Experts of a small language model: 6.38M parameters, 435M tokens.
Below are experts of layer 10 (counted from 0) of a mixture-of-experts language model. Rows are named router (the router's row for the expert) and show model dimensions 0-95. Each number is 500 + 50 x the weight over its row's rms, rounded and kept within 0 to 999. Numbers have three digits each.
After each expert's rows: a language model's description of what the expert responds to. This comes from a sample of Wikipedia text that the model never trained on.

# expert 11
router:489528481509510531520588527544516416431496673448562394521417454499455540547543489561491483557521432460566456491460495517481399428542489473484392534639483478509405452431594516413466546583502498501456448495530552487487461517488475559496499486516527454530484482448505419489504514476504527552
It responds to: Vowel or short vowel-initial word pieces after a first consonant, often in names and unusual words: Herz-e-govina, Is-ra-eli, Re-ese, de-veloped.

# expert 10
router:496591464505564511514534543528442473542379505600563482440574522422465576511388544495409465441474552487502452547483576512460406485441540505515494427531509447445548514496416535475586560466551535409496456465529477533462487564474427500490549487513452473574429490491481509587478396561496474537
It responds to: Opening parentheses before unit conversions, degree signs, hyphens and dashes, and the blank before numbers in table rows, as in mph (195, °C.

# expert 27
router:499475477500460504430557581409507412454514566474578510461414487495394589554468450512519555474552442545510501471440424499479511549493478483412487459601422524455567564454493449501442517590538546409535481448534493507558557469439403533486445563562514504579489509499500471537419542473452581530
It responds to: Personal pronouns and relative words starting a clause in biographical prose, such as he, his, she, it, who, that.

# expert 40
router:496603432521518515463530447488495463436478519581513487466553490530481508583449539542401583480478546478578448423561571495459442442427533568496470458569535410440460413511549555476480504520446539452504444510513534475490446596444402516444533508515464498654525497503543483596462490490415486495
It responds to: Punctuation inside numbers and tables: colons in track times like 3:34, decimal points, pipes after numbers, dashes, semicolons.

# expert 30
router:507512516511507476480464481419562455457478459532442462464475536421495519509510587525412556431498547500592519496493476532548437474450510457443516504518471437527539524537474479407517512538497518492568570596538406556514382468519600512526513555405538439526458524484424465505371482355493568556
It responds to: Word-initial capitals, especially R, starting place or personal names after North, East, New, of, as in Rhine, Riding, Charlotte, Ludwig.

# expert 39
router:483558421586544544429549469486535381529473521532432531459408419484438597494492529514515585464543496557515518533512463498463453553482470480526498562592514455438465554489540474510491464452514590475469460468505498458589526531434469556343409508468530464476518500429522479504462422430427516582
It responds to: Sentence-final periods and commas, closing quotes and brackets, and the final digit of years like 1986, 1994, 2010.

# expert 37
router:457491460483536510521515481454449486439436589503395433509528493456450466501467476499467526566502569562590384471491435495523527528469530549535437543585536543485476458517528562447526459558542532519527518469584478456453409525527529599489522413502535380625414445465374506515484545493465509528
It responds to: Second pieces of proper names and capitalized abbreviations, such as L-esotho, N-esbitt, A-frican, US, Can, often in lists of places or people.

# expert 14
router:452517464535500556425466571542468512487449517490526496545457541399467442605418565505519532405513452568461530418571501479400521415494478573440355558505492494505467526570487538413507465556498562417389533513515527492490534520561428501464557459583503533508448520544459475539494454476447547497
It responds to: Article a and early pieces of common words in narrative or biography text, such as t-win, gr-andmother, de-but, and apostrophes in O'Sullivan.

# expert 15
router:500471457504533539465516573596509535524400509505493513529521595440418545523455546462451549508526465612477467528519449460445379445550429457511424580532479457539509478604392505443550554550435492468430493535527484552513527492523512446454557524605548511556510466449433451509419467430507561477
It responds to: Letter pieces w, W, k inside names and words, often mid-word in proper nouns, as in Godwins, Tompkins, Switzerland, shopkeepers.

# expert 52
router:497580500507560512439485574381558462545518483481535437415518487410438524526508628566488533475449498487515525544499593439488450519513488431390456504548418568518459472552440526469501543486510568406477525475484448557520405482580513482500595474475524475533508515480529486555429453369528530534
It responds to: Initial lowercase consonant pieces starting a prose word after a space, such as wh|ile, b|elonging, s|ays, r|ound, th|rowers.

# expert 47
router:509554380591561537508607506531481522496488534456522467410482526557516629541498497512551560497453468494511483465472476589476470406552407539467396491516466478438499427522453489453587471554467503508424532463535443447545484469575524579448552509532564468508505405443479468524512547435400474457
It responds to: Final vowel pieces like o, a, ia, ina ending words or stems, in names, science terms and titles: Grec-o-Roman, ster-o-ids, Wing-o.

# expert 5
router:491573472493538459406540553489456479476515508496489524489479553494428521476495528454575588454530543509469438429465580354467530509535493561525385468480449463393475520571469455491511406595518551460415497560532440448593486523555486517473425543570525367497522515479459510519424530519494524527
It responds to: Articles, possessives and small numerals opening a noun phrase, often after of, in or to: the, a, his, its, three, each.

# expert 53
router:451528387564579511493495463477480449438520615541495520479493539511512545501544579578410522472484599493532399517529454534434435499497459488390500385490458406477501540496428464484529469513489578452553454560494480487456521579417509596487557434532516514503462549450449501525444481518443485596
It responds to: Commas, colons, pipes, slashes and degree marks between places, dates and table cells: Los Angeles, California; March 24, 2025; coordinates.

# expert 1
router:577483418595455511452491618479540529524549529602548469449514554394440536512463500524479559439513422571680553442470474510515555398554442482520511530503421492459503480538548523494473442510416489498531502488502556493465511537568458512442453498438503412534500482407476490479423517483463525498
It responds to: Second or final word pieces like y, ay, and, ing, ly, ity, ook, as in t-ype, O-lympics, hist-ory, Outst-anding.

# expert 34
router:404504455520572522493472553495544486412485598535467465460565504414410528539422446475536518539447486529540426497471500466461529541519461420485390503617470526488501485498481553444506410488540530554509527449595446460548494535444492625462473423469581515616479476464582499515482476459453466551
It responds to: Word-final suffixes, mostly plural s and es, plus endings like -ions, -ents, -ies and possessive 's, as in stud|ents, tradit|ions, war|s.

# expert 59
router:554534437479496517454452438492496466426435551578382513505445504431430489602509580529473472482463593588589585552520551407536455518526556610471426465508442508515571457590460591522445447495524550448436514446489464504518442493549504462443545468590522444504508487517512505461458522474477496458
It responds to: Word-initial P or p and similar consonant starts, often in music album articles and infoboxes: Pitchfork, positive reviews, Promotional, Personal details.

# expert 41
router:539504536557471500511485459427439498516502562550550520487535506484506519468517485578510535486509535581503476463399563498497481483558464511516385497398503404496468435523443458519549545545623549428463439496580393509478466445542508495417628424516463450523561443490453428555403460430466500504
It responds to: Word-initial B or b and line breaks, especially in biological taxoboxes: Binomial name, bacterium, family endings like Tettigoniid-a-e.

# expert 49
router:450502469554540476470479457397463378466456502483479539474500512378517546469457596569512546446420617448526518458554463471523436506524493556556528519509466513413525553529477578474426504457504560399469471470601518518478503516510565485504520448502427379563586501453489440510507567486422475516
It responds to: Capital letters or capitalized words after numbers, pipes or line breaks, as in asteroid codes like 2005 GD, km after numbers, 21 September.

# expert 29
router:526491472531567488482487644536522430359480575464511430520472520539524560541484592499532560528512468528492556566468485557451416486443550526494483488424408401462503515487426478445511540555456518490528427477521480466457525515562418474466522472495621436512489534549475434595443408469543506528
It responds to: Lone space tokens before numbers or words, mostly in tables after pipes, commas or colons, plus word-initial d, D, de, und, att.

# expert 22
router:581533414548514498469545542387466486533469505531434476469518616528510475543563510470548537532460521454491515517541561438507503459476487528486522603576458435529481477500519528502520462481496501374469450555560354472514340536421444591438488438512544465553488502453517496569507558464548463508
It responds to: Pipe separators between table cells, plus colons, semicolons and the piece at after a capital, as in Q|at|ar, L|at|in.

# expert 9
router:493455432523519676382527474529494490463428504491489441536438519547414575551446515497510530532553557474508528536448558430497390385477488575532518522541467441511524502584397542481489541417449534482436478564476471565502471458542481451466544533619524471493488560502467498494468497440487548508
It responds to: Short word-opening consonant pieces, especially v and w after a prefix or at word start, as in disadvantage, Vermont, quarter.

# expert 23
router:499485504489558580442473604435525477464490485532540403419527551488422537464482507564555457553389516508498506466501396414506487482482435537578425491518470439426529573508434471483554505443497533484512486588548573556525538528543390580500469468506587462461442577492401465533514486489528581469
It responds to: Second pieces of Latinate words after an initial consonant or prefix, plus prefixes un, im, loc, sub: c-ur-rently, in-t-entions, tem-per-ature.

# expert 46
router:499584482512447481548537538497541444492544539478541441420436617447477521496536554618468548465539547403495508539438487416404529511573462484478391432545467514446436467559513529468533487470536525354522484539486490503534456513553421495515483529419518381487540539434478504576459518489530516549
It responds to: Function words like the, of, its, other, the th piece of than and through, and suffixes -ed and -ely, mainly in ordinary prose.

# expert 20
router:479476418539572590457564537466529480432498546552577482437420515457411506542490418507539522491524470546442449535453562451426526537542480530464470433597401457402541517469503458473497451509494527489476540418554499466548505566470479553454539535438588495650527438453478476550442538424468502496
It responds to: Auxiliaries and copulas like was, is, has, been, pronoun they, plural suffix -es, and clause commas in expository sentences.

# expert 2
router:546488488556485481458529536509514419503507552582529458540549478490474563485467517457440567420460526468533436570565548489592484461491554433602477450479499434477477583479516456453511546540539527421547541594502458468552410492554477654503485498439481434481425493435372412486476442491505520456
It responds to: Line-initial hyphens in Born/Died and cast lists, table pipes, ampersands, and function words like the, and, or before names.

# expert 6
router:586500395474503523493482503530508323414534500428469426515510502460443477487502466509514541423525506462499468467384450452528513392542554560571462536519513530510514565513585507510520506528560551408480488501573507579508493505529503593440500395434582508438503571489563476483475454447556546506
It responds to: Word pieces like er, or, ar ending nouns and names, such as singer, veteran, gorge, Exeter, Paris, often before of or commas.

# expert 63
router:463484511593419604479492544502472454436486525453566515527514511458484598562422457585508458491452528441547477460452421480474487438412510548472451480624454478515446474538492509458525508603494540455443486537559573471557422479604458615458526480457446405480455533502518457524546541532457552527
It responds to: Vowels like u and o, and syllables like re, ro, right after a capital or opening consonant, as in Samuel, Nuzzle, doubles.

# expert 36
router:554516355565457619504438494516452509458526526491519503501467554541455504502412610609431568391509524545484460574497530419450503451472506511456507557502465480420425527433481509447563474500481546481514580483470496462578420538523534525502452565518462494529441490467465475490376517465534530580
It responds to: Prepositions and connectors like of, in, to, from, and, and commas that link a noun or verb to a following place or name.

# expert 62
router:620499500533452485521552558534446524478435522441501427449528432432466483519527484530452564541483496481573475575574488430524549485440606570441497437541470472454444455516458451400565425509505569524482521462490489586418452509575464556417475459557508475558499504479492372489390526488551532509
It responds to: The letter c and pieces like ec, rec, acc inside or starting words, such as un-c-le, Asun-c-ión, es-c-apes, pros-ec-uted.

# expert 7
router:450580498445470548418445512476510465468428611449486473521566484484518482533534551484493494573555483397589512508531504453483491468513563500489423516530417406521505568534507491440504412439549576519500581415509499607544480474527458509435471442577561454527385508503418486518463499446510615467
It responds to: Consonant pieces after an initial short letter or vowel, such as cc, om, v, ar, as in o-ccasional, v-omit, v-arious, dis-covered.

# expert 25
router:523626439552441543487537600461498504473484530548542495474491610462512470465435505520473497501555453538502483488470495561521408520494521460473421460548399489534476455579488483517455452463429562488415502554534525510528516468524461578397531349499498544568426426399454513451554506485513427559
It responds to: The piece right after a word's first letter, such as ig, id, in, u, and, as in B-iggest, R-idership, L-inks, B-uilt.

# expert 51
router:525577485468574466434495485554544511448282566549491480484464500464490642478542504475509513375565535547513502514497476473591518493471434470409494436531502451466453516481564487435547466581553514498517460514533465525494520477480436543460493403527530404510523475507411484557523482485530551505
It responds to: Digits and short numbers in tables, sports scores, coordinates and dates, such as W 32–18, 9,377, 1707.

# expert 60
router:509573486490477514516531471507627516456425522520453381402482638459547576500437595479392550484578446508575427581420494439513498535544423483392520504548513539506554495511445506480500475557424509453486487454514501494534483559530381515510541477512501517487411521490465465498481496461503479563
It responds to: Pieces containing n, like in, n, N, eng, ing, inside or starting words such as opinions, near, engines, November, predominantly, Fresno.

# expert 56
router:527476475481586491458561515435532553519482469640467413423527500448477521567400510508536464527483576563530517574505488439575532464483564449462500474462513502452466446495478537444532504518438558422539557455515464495557445467477489486496427442533531515479543567497454372548505520355463585588
It responds to: Word-initial l, c, h, m pieces and stems like ex, rel, ass in common nouns, such as lasers, labour, laundering, assistant.

# expert 58
router:520473512504489509506541601474427486344386519510542485484473461408511528551527500564519493425551492533559540506519507556443433473502554541486511444552454549357572551493544534403444548544525548454354548520504455491494508444540536555487419473501520441509515480458440417527508529510477536552
It responds to: Capital vowel initials and other capitals starting words, especially in infobox fields like Occupation and Office, plus the pronoun he/He.

# expert 18
router:574510497505511478426531479449463466414440623541506463491496534440390437568469488463484548494476556484577550525513462498522532439499493520476395543571527462478473569576558541450514550480427506523510461489518532549589444458532474488530501440572553511544353515466513474476499399468404615503
It responds to: Second piece of a proper name right after a capital initial, such as Dallas, Dewey, Dunedin, Wilson, Atlético, and month abbreviations like Nov.

# expert 31
router:515510429501499500493511658524453441489478494511523502371469510501487458481446496518462460538451546480542470464525538525558511528534491569514456423457398505503528416595511527427424408563457581463573451539540478478527475467503363543505491437506484520596530525503389470563515490491426586519
It responds to: Pieces of field names in infoboxes and tables before a colon, such as O-wner, Postal code, Year, Medal record, Release date.

# expert 21
router:497481449497510496520530580521485460470429534590533511368468526514497468446482524599383471518483533487591546479467598445494377532592506580526480391494407492512487532497483475459430420544480638429471482508519429462506457443528515517502492446485490544533554506507411460546501523493469560505
It responds to: First token of a field label or header in infoboxes, lists and tables after a dash, pipe or heading mark, like Postal code, Country.

# expert 8
router:603539466467437512500524447442512484522447553470561465462564533435489476478551590555453486457505502483570510496417517492462434443505522589562473487498390490473497478476460521442397433584464576552446467442493545493598464557560383508437496581550505518538502528488490508571471380496452555440
It responds to: Word pieces in film and music credits and taxonomy lists, such as Writ-ten, Gen-us, play, film, serv, plus Cyrillic and Japanese byte fragments.

# expert 44
router:496467345548494564496457514483473453453489471477464454469480505461520546470449551627463535457540556450469446547486545422505508390428528597496508487500418477376426497513516584404549482440511615527504531539505493525573425553596519513476498519516511508547543513455533492494402545513517475536
It responds to: Prepositions like of, in, on, for, into after verbs and nouns, plus verb stems like cons-, in-, acc- after a preposition.

# expert 35
router:488577490469578502416532497482539497425438471557474459533449494478401571516560476494550495408524562474558441534455584505551440416561453470456512543555433552465460497475589537469485447529587526500482492424526415489537493579562447484496397482507516396526453489473523470619515476459444481586
It responds to: First digit of years and numbers in dates, birth dates and tables, such as 1 in 1994 and 2 in 2017, plus one, second, first.

# expert 19
router:499472396493532580434563588458505401504425504569552538404500476506498526543530493533425506482534573539521527442487543484507480546516473532579517419608458490510523506468533487437422488487501538459373391406521470482524448473517475552504443495535469525607523393469468479536445476400503554510
It responds to: Structural tokens: closing parentheses, paragraph breaks, == heading markers, quotes and dashes in tables, and sentence-initial He or It.